Weights of a small mixture-of-experts language model, trained from scratch on English Wikipedia.
Size: 9 layers, width 384, vocabulary 32000, 69.3M parameters.
Experts: 80 experts in each of 9 layers, 6 picks a token, a softmax router, a shared expert of 128 neurons.
Training: a variant of SOAP for the experts, 283M tokens, 8646 steps.
Below are experts of layer 2 (counted from 0) of a mixture-of-experts language model. Rows are named router (the router's row for the expert), gate (a neuron's input weights, with its number), up (a neuron's input weights, with its number), down (a neuron's output weights, with its number) and show model dimensions 48-95. Each number is 500 + 25 x the weight over its row's rms, rounded and kept within 0 to 999. Numbers have three digits each.
After each expert's rows: "comes before" lists some tokens at least twice as common just after its tokens as in all text. This comes from a sample of Wikipedia text that the model never trained on. Tokens count by the router's weight.

# expert 10
router:439492515459498461517458519460507496499515473466493477483511476485483469527539459521477499517493530466457517507494495485519448510513475510435534
gate0:522492532501462487485488482505495488483449470501536480491494505467502516526482510550545502489494467457507538501488433501510513504502490469512468
up0:523532494511501496480505509501507524460495463469476468505532523520521475532493490525473488474499480479494499523477456487479493484550470478518498
down0:505502512507506499476515496491478486504504508512520495532508515469454500511548504504501502535524465511496482516524503488500493491510512498474495
gate1:481541518535500518481504496504505525463472459516501479539489554516462469500500500473481522500477512526536510483524511539484535489492463474513499
up1:497433503493448516458497451443508516469524513503468500519481492486517449488523479525528508525480508510515503542464529484521463534499541490482487
down1:545499524496542504530518557499478488486533499512489523486510512519474501505516506474438488479491479494469473556479517533490539502469497516503508
gate2:483502505517507490456501495482491463451507490478524508485517458489542492482505531503468506515460532485481446445494472488511488512465505485502555
up2:515533504471529503457515462512527514498498479509502496527462523495502491493482491505484485493516519476453500528480511481505525484491510483514578
down2:492511525513495512478490481483514480515473506452561522532489471472486537525465492529471464504519525480459494517507501461482472507461509470492496
gate3:486503466513523499559507498528502531476480481484502485463501532521477531560473540516515523524524520485495496501474503523552519482489514499479536
up3:506505440511497513482477519493502488498544506493527539495474499499470517501482496475530500514436478520487482542476528531481520465484492483444488
down3:467502496489525486483526485526455504494465504451495513474452505516483538489531529486490521510474498491504481481457508541481505497478495446469469
comes before: ",", ".", " (", ")", " years", "),"

# expert 28
router:462540522457486499486487488477515462540499488483453513506506531452501519509493486509500515543460494501511508496470462482502495525490482508460503
gate0:473539533490495479520509472486507475478492426515469516504492515515467498502495496509528441504510477501520506517501531508575489488484524464494458
up0:520488521514526507525542481504529509472481479490507456455488527527540487485515518488494518519526481476485527507504495444497449487503518523518476
down0:488506507506539490493495501553468507514462507540522477459536492542432479499542498512490487539498499489479512482488502483473496509519471495471481
gate1:476514521472528517468519469490536486533492538488525480495496468497488477520532466485443499527480490495490533466530477539504528503472508452520503
up1:495464534540505493468496469528522485485479480472501530521527501509503487512498536496519538484500484546494486534469535481529491525488515485481495
down1:474520529513479518479499515474470497486522538483494519539533517517541478493507500494470516497514514488505483545497488494512524465489527552496492
gate2:491483479490514504490540457509538490517501445485503559501499462543497513498542512487460504478549521488457484499474459501498488519473471525524518
up2:547526490478523510448516468458531519519513499504490483545499495458481538507482498493468489487476497458510490491462523445502487481520480492504536
down2:520487513522534458477468482490472517493500523482502503504540504506472525461493479481479494508470553490452464517464482487508551530553478530507484
gate3:491514472523478478517480495521528457472487503489477531516546489496540501515495513494486547517515465464529470542483493501524512490506504462528514
up3:493478470496487509525500493518503522476489479498504538487477476488500528500539487469508542510481514482516476497519468490517519501515472528458459
down3:510481523485492464486513503482455503525494548482508523512441501529489486522535471499465525526510538514497501487479506485492494465503518485499498
comes before: " |", ";", " /", " place", " League", "'"

# expert 3
router:552490494474539509512514569512512540518514518521480505485501523510555506518498491491497460476518476548506498483476472532477510530500460524483475
gate0:480500491483519486516550473460515475455503471509497500482509488510480517572472475504510465468529470476562501514520481490529536469505476500498493
up0:446461507490539521528522507537515502486501537512483490447499453534533511549517506524479526476522497513486489503464491483496519494536479493530518
down0:519540482514497534474526478507505496482479494494543516469518499498512508461459480525524453536515487489476496424514480486474473480499532511508502
gate1:505490514526494486491489512493502462491518489518544531506493494522514436521522511463491500500487536498517536475512540474509510561495546446535460
up1:460527498483471514497435531470510455503527539509505524556487458497492535487480527544501511561534452538484536497470508497476507476494504503485466
down1:547527472523512489472500461495542495501422501531515527514511547488554486516460515519473535448509479489507485485489506538534531509493521535516510
gate2:530509531516499477489493501532522495550472506471526512503467470522476503498486555478498519496469482530481485456529457522519528516491462474508468
up2:494513507465485473490507486519506465510523454479524492550475455508475483536464496442493506466534518491467476490556490506536483507490523492513485
down2:518509528484485471488503536517555458509520497484511505519516496544488506469459523435477512465492521501464556483505476545477481504497474492483483
gate3:521509498488500478514460491532514462453495535492460524494521527495502480479497455503496582494504505437496518508451513508474473476531495478533507
up3:482499495510515488474462461471560510474491549433480541475461492483516486471535497524519504503479519549499487480516527499479514506494500494513491
down3:533482508489512467503456477460535458502509497489520502495523491469523478522488463476492529494555516508542473519539534515497507482488519471483502
comes before: " the", " in", " to", ".", " of", " a"

# expert 71
router:526519518481526515510511459468528448511497550484475511480507556475488520493504479518497517499492489508473504516513502511435529532509480511461519
gate0:499516508460515518519511485492524498490479452474496448467499474491479523505515470530570498520503494458503513515463530481507521481525494469501476
up0:514491544501544503457524467511487506427494496466528482506503473500510500500548475464475499489512524518511486515492497481520485471523519525480491
down0:536502505516482519528510490507491442510467471519553534459550485543419503481520492503495504521524515538513504473487501463483526509521501530518438
gate1:498498523489494504448503460509514493527499493456536460502495533509496460475490518494496517520458511468508506525488548501513498535525517498494527
up1:461483504485493489502458476496497492534484480542513485539493473499480486463517445498515515509488496502516499484469520498537485520458514490488502
down1:499514494469517521507541528558515476496536530496478467501498509507505518501461525516512501453476482480486484500500459508485467484502536498490500
gate2:537501514505527457490496496501507498490478482497494558500461507485497457446495545486487499510498562476488493468480488476523487520497483509484532
up2:520548489499498484500541494508508474470514516517529524536468543490487529506433489519491501474527518484481499486480477481510487505505474475482544
down2:519501503575497454464470506479530493533516507519500548526516511485486487511460515482487516525464565428478497463460498466526476498509496545530499
gate3:490530494512453511504474478553504477492484505485515470519522489478467489516476479524511535548489460499466460477476455508535477489494526518493459
up3:508494501506532478522514492509511521522478578501519517455493508523512491538518492512504498498469515502519497477531468473528555472504509533518477
down3:520517521480531496470457473510474521531517487474492529510463490512505492509514508468511487482521532485495476485503525542515518528503533480482541
comes before: " |", " League", "'", " for", " Cup", " round"

# expert 47
router:490503518514531502519474447467521495517529519504506510510504492463506534512514493497486511496482496557495518501557511476492506504504507515464513
gate0:493527523500506492518528451493487524513515445518526448492496484486502506513473489527546453525451484415520506524528468494510474490480532507492524
up0:506531519540507506479547514511531546452459501490486508512539489543476476515499503486488509523524477481500516499528522484467532496546506531515516
down0:463541457514484560523482478474541416492477535538490513475546529539492499499494521506516512510506523506505537473478546467472508495508490517495472
gate1:499544488496491476498495453500542528511498467482517520478485527498528472495495470474478507516462465527505476496500541460440476484531494436503481
up1:494488480468475516503512456474509523502513525502470464518503481501495498517489487524438494539519499511512509498474477518546522517470476463490441
down1:516508528512469521502494504513511471505519486515477504495553510518471479526518525439466537482497496491449474509456480535472499509467503537496481
gate2:481503518531524450496481519469490501515521497478482542513495466513525500495481550520488511483550516488515495497481478506502509542460522491487504
up2:508526506504524468509501488470490511462533489493511469508524507530493525501438449530511517492492515506543508482474470493524518503511491459494566
down2:513497541506539472464497510502438475502488494470488517511530459540512519533474444522497482483537532439502588512519501484541505482534448502521523
gate3:539484493520453512551513552510509496484477524535504505472506500475510485495505550518471520493513485494563493486474497515489500500540502495489433
up3:480496518521501458466474488441517489539501547543467504524492504469502487497474499506514556515492465508499482499490532479504511507511475494481486
down3:504534476451526484499489508485498461560474505514520537484457525449476520515457518496522501473537535506499518533482471521509511553446481481480501
comes before: " |", ":", ";", " medal", " career", "a"

# expert 64
router:458505526477468496495501490503484499526490482491501538487515505485492492524529513481477522536462525476486513486493497471481479514502460498429528
gate0:495557529526472475503505422464525507516482485497505510500497539491521518476520496520514498503467476489556536530493515495483548495504523468566527
up0:570521491524501499512470458522471512456466529485520486512522442506518498563476528517485530508449482466482501486471493448489523497496491477524496
down0:527563499481515480482504552485495490486526467537505493479548510513466499496503516473488502529510505476493517468501507471482512497487486471511484
gate1:486509503520516538489527460519534506517491497526539478479469521475552491469499487498481519533496516504527513493520508502442550493502502523550515
up1:514491500457465466511493483531540466480454514499461488515474512473498514463492497510508484489538487561495492525487510512510532552485534519514484
down1:515569525511503518475526486502511495490472488477506523525526510513493550426464529458540469462473461459490476526470504524511535492513544486468484
gate2:490525462538487504471481503523504454527506521478523532500514519488501466515479512502500498473522543501474511440545510504494502542483465454483499
up2:491559474513519477476489503518496505498534528492543484523492504525455487505478502487490504470516537478513507502463503519501505512520495439460477
down2:493532502492510458461504528447508471496536489500531505509569471503500503498504504496470485559503528482485515505496515507479505504496471547505483
gate3:506537504502511532487485474529473488491499532487527505510508499547505539514522503478499557485530510488500489475481483544540479483509502481468508
up3:470528473486527511501494482466507489489468518495505519520500481501491454480549483481494497537505489537525483507490502532515538447503508508504500
down3:496476489485521489551502500495502499538475480516504471474419481506455529484470499523483482502507488508493467495518530478496509462530522474500520
comes before: " |", " -", "·", "whose", "dé", "ge"

# expert 62
router:444503515469515515541485499500492507500478483470530491494514488481489525521547511501480537532503512444486522515469495479458486492507488514424479
gate0:485540511501517505506516451516502513458534483482506486481498520486507537533471525498528540486464458477532490527467520525522527464475534507535507
up0:506522517547532504490514454478515504468497502495494483441511555458551521538494544537497544487503493465507523511480512505515494504512491448503517
down0:520536469462497521485473482496512459492513476526520500493565482450461431457492519487480486488518529499458527493494521451470503501517481512506484
gate1:502460530465484524503487500515558502495498496521477449497466486476483472492466494484484530471511477508470523494487517477494514473524553458493513
up1:482492487468475543473504500513490449481508478536479495497508508500502506449452506519555502530506512496521499507489509456564523528494482484477499
down1:476542476463539522484513534489504482483511536506505502485533562518523493505494470486455467458488470482488468470478522555502518511535507523497514
gate2:491495525536547455505466509498480506547501486476496531491487488524509468503491520502518476504513522503463466470474443492518485516483472495559507
up2:524530520502506493501491492504508530508531497486521510504477515516461542498456495441467482487498495496511499483482469505496489484529533483496480
down2:509489540486528460467508497440498471537528513507549514518553515530468504506500474514489480498492493488481501482422503471503459481519502522505537
gate3:487507460532479474511523511537502496501493470514522516494530471519504462504505499498468561489513487503508442500483511500494538468499528504504510
up3:498489482482505460481519498493533497468481490462515541456502471526523481484482532497491514511467490536518439552483538491490531490507534474503497
down3:523522536500548466476479495514513483502524481517484540525483505482474481523468467465505513533518489480545481532475519511503520495498520501506499
comes before: " |", "·", " -", "ge", "whose", "A"

# expert 43
router:553501491502494508488596486528500512532492478487471490495501568480480502502478506496504475497552500495477502523525517547477529520510488505504457
gate0:512505523485499512497541514466521508461534466515478507492493470505472514530522491512563487514470470463537518488522482510493473452485470483495502
up0:532460517497518506498507500488529544483479517473483457519498495500481530520509504498487530516519486458470521522489506515481528482557517478502524
down0:483541532448514510495533525514479455505466537487500530444519497507468481513494513502510522507461493521501505454474516444480500498528473497506492
gate1:478523521502488496531516469462487470501472486484516470518475569515480503485528512520502498515513507477487566505504509470555506472484514449533474
up1:505456497509455536501490471494493482496522534492463564547481509474485456511480498506507503499532518519515498534466528525490513497490503486501521
down1:485491476489529514486482485442498481504499526501519527523562541538500474490469492504519528498453491468500498524508496540496465480481510534512509
gate2:470495472531499506465493472501515495510521465505518508510484461513488493482513515490478495492491460471452479478534510499534494512505494474474509
up2:477472514495511498495514479465515537512520476495501489504490526546496497495476486497483512461508497469448503485493491476517477495516492453495473
down2:493519554503513497463480504477498521525543512480512512489540468540534497488500524513473524498514477497472508482465468493490444513518491449501553
gate3:523515486519511516546473501541488507471478451502495521481533507507503531480541513524529507505487508463544497503454487497512515472533521475474504
up3:467491453493493507484476481476501479494469525493490524504472452549486501498516524490537521494503497530482504549504554506476519462519562543493490
down3:525502486515523474531518487487542494497491517480534493535410516512483457495442518516504521510514521497472492505477545490507468512457522466544454
comes before: " to", " in", " by", " for", " on", " of"

# expert 59
router:479515501460509494508447528497505459523527483495521425487509520454481499517524480538496525498490521514462519474477457460467471523508510508500527
gate0:487546505481467509551494469498447505483463484535539476504518517448468474509479469537557503519488468472540528502517501493498505495500488501537465
up0:487544510508456521560519508518528526475487539494538455455522525541509492498467523520469501533477457521483530467456503499552480463524488494514474
down0:487507508503487499508486501494467509495510569518480489456535438483477464487469479478542493526509489519459510475516532433484477470530506501513499
gate1:487501532533488468528494465506503476517497428524505488519452573481484476535516477511497515492493495501540498448509518519478488510470498472545485
up1:508478522462506526487526472482456493477519478493528551514529508451506492479483512505531529546515520520513514469469510526524493489454500479470448
down1:547500534505528485490480467512554478514505493493490479553516526530525514522489514497505561453475472460453480508479516537526526480500519481460503
gate2:495487499487510482494502508487534506506476491498522544479497466504512486473533539531488525503481525491450484476542462499515482542458449457522470
up2:502540474497531505491506504488507516518540508489489476533468505479483489474464505478488522442501518496502514507522500480522518538510488460459499
down2:533524533520492423489442514528475479489569533541516520489473521504489501490497498475490537511474474437480507527500526512524486517528456468469489
gate3:516495498485483527506483498518497472473481501499533498448527460497459464471469489503510554520513541517496451477482476517517541459461510466489494
up3:516461479504534499474495529485524489524487519502524549467510498523528504497519510517490500545503521567527503524492491505484533504545516516491453
down3:475512483498498472501477511460527491525469490469559501531507509516490497496523523531489500573457469538501450526476479534470531483472491512505516
comes before: " |", ",", " (", "'", "i", "a"

# expert 78
router:460510478508472481477483514524533468451499464482503501489508464557462459482500464511495504481547475506489512513482480500514477510515519510539524
gate0:501472536495528520515539446475510477446497496537507471536469491474470538520491515476469468482493505451543498515529484541451491464539477465494556
up0:513513508502497538480459500467538492459525517494485488480483483477520493538505520460478511551465463503443517491506474446451497505534455501485531
down0:531471485523571529509444487524512490486474458492524482491529506541484455508464534474476535506479444521461484465506534448468521475499491495506528
gate1:448506484497497475466510487539516487543462490535525500500466462459489465473517545475499480516503484487523517507489557448496536512509519486509484
up1:501453538474482594513475487513545512502506481506470532524498501482476525494539516534522550505532503460521494490490509529520549475515525528489480
down1:554513519508527493489513499463494481482551496509454509515609532491533494502496532512457507512442505507508519475479454506500520477513519479483463
gate2:517505499488468485538475519542512465488502485504507540482472503482472499479475489490481499517533531501491489490539501510497513548460460454472481
up2:548517512478478498558530491483481552529495493508483502544497494490528517485491521497493522471515533486516475443496549483503534451459520469497488
down2:493541557495505501509472520465499483514491520431523526466466469501451504480476509505501472522536497504477542459466494475441508486473506511509513
gate3:566499481496493487519487492509512503492472519530491512478525483492515465465511497497498486521491473487537474473468487488523489456557481454540555
up3:481457484530540494462455531509505535505495536508503499458496505526506498472489490520464508480511519490493533505516442507545514459483499530452470
down3:511476544523516512474489461496491485502532506502510458479465493532518502509493537464486512490473473503513445475463487551517506489483467466506466
comes before: " and", " the", " but", " which", " a", " he"

# expert 77
router:491509508497490546476481527515481480516458495535480506505501462477508493485492446510489509493475486514494490474517518502472527489509488523520541
gate0:482525563478483471523493501515486470499464488546517505524500517480471531490483481544527492505463488482534498488513504457524516453511486475486545
up0:468476504553492555503521505499488509494479510497475427478461474488486505516517525475463516505493477483515535453542502498458505474489443494509492
down0:500503519509507499488484488535469463467471528518495472475557455518476451505539501530491517518499538510517495477495532444477495516498494455501475
gate1:507486467491505492470552465520525474520487493550514493452526508482496464482489500480473465511454494490523523491452505475506471500487492503480432
up1:491453481463462495499506477465473516508513494452521494501492507453515534456504513514487509537493498509507533508501516496508492486454488489499508
down1:532490466550511560508458485513530517510555506530518540522523511537491530508480480509499538459496518471504537507508456462595516530485515495456512
gate2:505489487482521463466497515512500486528473475473480513531483479501556489489503506512491517516483501497476486481475487507498479512489466509530495
up2:478532467478491463467512482503498504524529448460512481493478468527465512517511560497489479506552513504516451491537490521511509514512544476501493
down2:533505509495523457488474525473534473533484491477519533548533498489445455531511516472485523494497521494465530524469452530495498496502487488526507
gate3:539493493475511455538488517540504546470463492510513482485488519493522495517521491514486537489507475474482482534512527513473545499503555481507499
up3:458491481533497487483517503496533468513521533476497522513499515573507479478525487492477499482492500496529490487516456465503478528521482505475442
down3:488485506515497467480500498523508464550525486459507516488423486541490511481493497476501572497535500523516468477442486476471522514532513516482531
comes before: " of", ".", ",", " and", " in", " to"

# expert 2
router:454517502500505473451526509496528498547533512506491517485504499540560474495500522456489496515453493477491484513481527560522514501497528504511482
gate0:453528462525511510517502531475463492468533482504533510467485532474461468518496491543534506493493503449524522505493497463491510465514503518525463
up0:503509483489547502501508510501468553472510521548487482521509495472493532514488526493532484516505497487536498514490489501471519495560495518509523
down0:470496542487476475490524515496531525512488521521543494484499500483492532470492529468501482516507498515473484467511527449495502522510479497473477
gate1:472464521522498512465533482500528530507426445454512528480480549483479461526475484484470487516481483531512516494495532493489509486509533446503469
up1:475490481508471489495505514485541480482524514521508513509467519477474524463538529530513516554483500479506494530478474506529503524464534472493474
down1:489465475531498459468514470512538501526493530488500492531531503517503502482482506435478509542449485504452471549456495494529498510507500436496438
gate2:484464492526504514528541523465519483482477492497530551501483469506474479507515453503454521507519479517501491463480442444518464492439533479487543
up2:551499473520510469507503497521475497528447467490512507544511522496509526513504493508482512543551528499481490479529495510495489468504486513474468
down2:496461490506496478458496507515496522512508485499527463503554460494516500549498483438512499561499485509493506493476482470468512493496467504472522
gate3:508465532483471485508486533555482540476526522518510497467488483514470490471493495493534544502505505477515520519532539489529546468498536492501509
up3:477503463525503490460536474482525505476514540506482539465520495484546527478514501505489549506505517505508505513529525489486524541528472489444516
down3:532495487487471488489509520512496522511445524531485484509435500482496539477504451468476503505469510471461559519474479509515496494495494529508555
comes before: " the", " a", " his", " its", " their", " this"

# expert 56
router:495515516479460465536459514486525477485504535486516524471517444479484539516511483527477548508476500469470524484477458484504495544512490521455538
gate0:481499522526536439527480451454503472465542482533496514500477537454469513511496492523557500519485479518484521530472451492495521481483501480520501
up0:503514519522530506542514493549532521475485531495524485507522540478512488521493512447533504504486478516499506492496480474498480486532482507486465
down0:471521494486510500481476556469513530484514482541511496461478502471471465511537500494477503533513529511496508464518481484515479482514487473517511
gate1:501505479519512463526481436528511478510481513467515490476491449498506522475532493513494516510458474518545510473529496478508522524477520480497468
up1:511453511488470501522483468527499482523499566506479506517508478456502549483497474484503513476479482491504510475482500538513556509446523517486494
down1:516483525504519514541496426502507503470557510480469507550556515545532511533500500513485481499463496489475513460426489492477508475513535523484482
gate2:509457470510511474502523530510499472530525505485502482516499489487515470525479509508477519467549516497449527479529512460480469517460480508475474
up2:494508503476539492469488478498509498509532498523482506531483500493513530514476520503521491497523510508523448512487517489501492504539509469504497
down2:484522526515486554443510519481483486513536515505486505486564466513553493474500473520499523501503501488468503501511465463464502506504479458503520
gate3:549468471468479520526481517548498502490499476483491491501526529529519469503506533493478513531498486463471495442446466537539545496531522483559516
up3:457490504531506494472484475458519446466498505529522508482486527534491510514508513517537483504503517507483510538531510517518503468470492499486474
down3:503446490490500458499456494513469465516532512452486518486449538460469478460522505542493533474517534479472467521459501507496516503502497482486507
comes before: " |", ";", " —", " -", "·", " x"

# expert 73
router:524525504540528466462526467486531485511528471504524516498514534476514499512498513491486502470467471553535518511498505496506528511513525512510524
gate0:486512511523461471513511494484461481494455449454464496523485513525481523507471496532536516523462530484562523530511450487499501470491479500481515
up0:556491492505482527488511479493522505486483460453483500502465536499483506518520524512507542533472478455535518553498484493475518499536496468510514
down0:470507464466467456515470502444494463511489536534533519524512539501464468496484469499503498538512505508486540498507529488492466503486478499494489
gate1:507510499531518526509533472502532455519493511500524469500482540493459483493486469518494514505516456475505502448516539490479521546499473471507500
up1:468456513482455539517503473484524500498479485490548501512510521442511485487489475510510534506490496510498478504496494494542511488475506483494490
down1:509552506479504501471502498469491462526506521500478542481574469528499481490463514453535489505470495507508496491467493515463498529482501541548496
gate2:524532500504535467552515539521530487533503490470512550490495509524517466458478490534496510524489536484534467470497478499505504539495444492514505
up2:497512556472532479489508481490488490505495459489514531498528528482468533486477525486510488478537509512529489464472477519516516523572483491514528
down2:518533528477502431466509505490478471525523489435497525523546507521512530503449484519487507522496515486482523469445458496515503505518490495490468
gate3:564433531476501458490528522531530440462473518471527453461518456524489470526500518442531505533528484508535511500480505516564494499520511524509486
up3:507492495525476540466494490485531499494497471492530502513476507479513505504492496518520475543510463504478573501470500476476520482492466519506489
down3:479477470449504462546502507469495484522505510480492498510463498483438510492455495489478518536492488518490498483483498518480451452480484488517530
comes before: " |", ":", "s", " (", ")", " –"

# expert 74
router:529500497474479539475490530518503541500460517538469535501511506490510520514505443519484512494535479481477498491520531512486504506506469511546525
gate0:491519504489463488516522478495503475480489481503500473475507473502456506529514476518506491485471473460520526515525488527521530474542458455486515
up0:514521457546514545497532525487543490439490518497427495452500510486475509489480528485485518498514481489517497482492467475457516472496487492476490
down0:485537500512502478515495494522500454512484551492506511497513495521479493486495501485474465469513488482482533464507527481458467489512495480514496
gate1:468473492484481492495475453516485493507461468497471518517486548499530503476482480427466500502486509527529474477522520519479542510558513464486489
up1:481480513467465493468498484522458489505526533515529509546466519449494494464495528490489484521479490515506501524473518479517516505491512500432514
down1:492511528530536516475528502491523513509486524508499517491503506498527474513509495494491529449524492469467426446469497523505497443458503504496519
gate2:484504493523502517530519504553514511545489506531468530514505461462495449487527478525539525499548505466453488465478469514514522531466491452489521
up2:483488535483501498493536495537533539491507473479462505515513512509510507534500500530495515484535489461473481485507511513498544477541543459514522
down2:517499540480512430477479525490489524552537559462507518517572506498502501499552492525452478493531533499454503489458469485522524531526489478470531
gate3:499485494511481517523497508520493506460494505495506485456521473547470518518476494479558526503506512499496448485493516501495524503523456462494492
up3:534467488507520452500498497517514508477532501451501556495461498484527509497497516466495515517470494507547522516538487493502526504510502523486510
down3:478511539470504483486551497480459499530524484475492499484454434531502490491453528506470472501489506496537470470481507511474484522503516550501518
comes before: " of", "s", ",", " in", " to", " and"

# expert 27
router:473506510465456513507466512501475501493478488467511479487519493478499492535529517479474538523491500453477519534471477466459485525519462500445497
gate0:497504513478482505536487494489506476551509461510454459506538550469498500519475495471517490487480525473543474513486495468459490485491485493534452
up0:529532536519535521514500523503515556496469499451511443487524487496503573495537530509519541528459470491483506535478502474502533466547527483505486
down0:542520480480483524466485517474465482488508493501553524487563553536462545485505500494463440499517497495464510416483505427468476532490499495482527
gate1:543463522487534500466513495540531455480487479529522508478457516485475511494501502485485515510502465485493509473519527497542477516488509461506532
up1:482486500473447518459511495479506465542484543531514486530490492468518487440493508520506511499469502486519505556490484486547482506478465528461493
down1:530523519448515505467516534483541483538497511533496500503541495513501435498534503522448518506469515530509485508460468557507536471502543502529496
gate2:519560516492519472488522441457484490526491490474490531526493501520533521510479492468493514518494506502505497509505534449545473517476488493493505
up2:533544491492490479513535443453541529504524526479497511535489530496493526505510505473515500482500512477481509505500533505482525522540519502472464
down2:506532506513486477471491495482501526534521536471510537540514455529497500490510480522461516510468462499507513535524465501506509484530466520504510
gate3:537485469515472520517451529542506503449504514539472481448501515502509476516516527480509523500497482515529470458481472540539540491533525547546500
up3:527523458549496496462490531494501504479497493482466506473548485521512457507482520511535485518490480470569496511491503506504536512529514516483581
down3:468487488502524465487483515518521494504538523543519550510454511488456506520481523451472524512507556494487481487486465495508508505535493453506533
comes before: " |", " -", "·", "whose", "dé", "ge"

# expert 58
router:479505497488482462505526514538532485497501482522478549495508486502527493497476499460489461511476480500536476524484503540546488523506515510540471
gate0:494526533507514496488492500455510468471527446524504495443502515511447468547507499512480517458475502495486528526502497428471503463468540485488466
up0:496460477505489481486474475526477521484459561469483500516515545453531532511497477492518512527502499464488510505503529491455499468480508482544468
down0:532532487503490470495471504477493464476456460501499526443485515539461478534491501472515518481533554480454516493491479440451443501484506476473483
gate1:460472504438508473495508436489507531505477507554524511510498502540503451538507514499461532488511476464497512486495496466490499495530542458524469
up1:462480490512475530510524487503501463451481484511467481535483502507517511462531491524489520541510521520529488511525495535525508483498494495481460
down1:463532468519514493490529482507517468488505512518495509488543544544548459476479507485492488472472458503509506555464504508524498475450487514505450
gate2:461486473484549507545518522481507471504477497525529531521487450469476499466492481473515452448533530472491457520506478496519479513488554477501498
up2:438510490520557482498490495465526508554545477485530517537471507504509538476488515499500488491503514496472498527524481504512460508528536488515520
down2:487476499459537526483452451488541511517514505488495499496545481513491472476482488513462508509528467497458515521491451497519475473498503493457487
gate3:522478513535473532489507510533464478461530512504507465460488476536454517507530452453471521550532501513450499483508516482532492548469535496498516
up3:488517474538505525506468524467506530449478511467547494470506478501536546466489516476474542504504462524498492480527505497520500475519541518478480
down3:514507517473507481451490477473499493521487505508537526489452506472470467478483495508477499531485533531488511470451501482536509497477507479560524
comes before: " the", " a", " be", " his", " its", " their"

# expert 20
router:479518500477525484494548519541513532519511472499481537498511535505540465503504545465492498497477482493490466488483536550498519501502510513486457
gate0:531489506458491482474542511487440494464479466515505488491524511536480497521493501514528498472496520485541499509532483476515494491522497506527488
up0:474510456568530511508537541464508507455470509474491505508501495520488526541482473502481496492513499478470497505521505515473495504534510473503495
down0:487527485524465503530543514485503466485470534497535506484474525538485526489489504441488491515492505476466527439483515458499449495508475506516454
gate1:517518532507512542457497491491502505493440507488487446525472525496488517492453479491464454545521529497496485460525529462495505484461505476510473
up1:462489505441468532470493477447499465543491524491482532512488496483467522507507503483461510556453515489490521489505490509477485518461505475493434
down1:495540467505479543487528459449549502481516531481487510514528488525511469496501522460500519548464466500496484512462468489491546497491541477480468
gate2:515453496529485458544537518494523498523474425502482494511509473524488495469516494460480485518531449497431481479524451476526450493477517499489498
up2:508534526521477478482495511496538528505502469494524526540509521529521525499483498480464509499530487474503484487482481498493487505480503494494487
down2:503510532516492512513505483496494494523514481486534512470574475489510502538516514539482530510536507513481479536472498490509506508489510524491493
gate3:508470457498521492499503499492494488454520541473478492465488492451525482522509480547459524471511436490504500521521468517506549510533520511491496
up3:490540506507500513504487511516487513511452536475515510471459448532521532504508477473489512519477515509540539506514490521508528522503498542455521
down3:456499489499490496472488536480505503501500499495465502480405508484462508478501467502491517495506478516437526439472508482517462490518519496537503
comes before: " the", " a", " his", " its", " their", " this"

# expert 52
router:548490482528496505473530536488490468483499510493515491485508559513480520504477498492495450477508494490511514466534514519476515519486472497511493
gate0:502503486462529498496551494490491505509550504535523505475502488464444530529524491496536463455472527486543519504540496514525494493479498502487483
up0:528500468553522556492517509528514508498538520450506487451480469520481504515537529522469508501522475501512510485488494496505516491508477481549484
down0:499488526510543524486464483506483441499487529534489467422578498487470462509479477518488515472536507475467509476516488462450476492498535516487480
gate1:466502473481495504451516488531546450531503505553535486529495495508485462523528513521479503535490445499571537501521508506523513521492495451470506
up1:465501508468450526489497506435500494454456480527514536500488483513497536465511498519534485489453528538512508541478541492526484486465530512523500
down1:510557502485507531494469462497490506503503462515509528498514539518538542451498518509504505464475476503494493479517498539521552483504487496526496
gate2:469501477466468508455476508550515481493503480510492525490477491508514505491496501476524474553528508473519486480489499470503485523500467501486476
up2:471495534517512484498513470515512504478487495482479509541502533545473478550470521459486486481500507457509498514522491521554516503522518486467470
down2:511530520519510460463496524524499529479549507425516514515562467532511507517480503492491499476499545496507482496453462493473499538535467536478500
gate3:516459499546508472493513497492502518478480460497524516469503475514488466496473516495505559490488500555509478470468513538511536521494520520516492
up3:443510467427522511493491469503589485445476517486498521462488497501477516481505512493511476530535489506490499518572494521515508502503522549514489
down3:507513516499537417506484489468514511498482495534514485487415506535468484509487481477502521512549481471483437501479525442534496458506504488525493
comes before: ",", ".", " of", " and", "s", " in"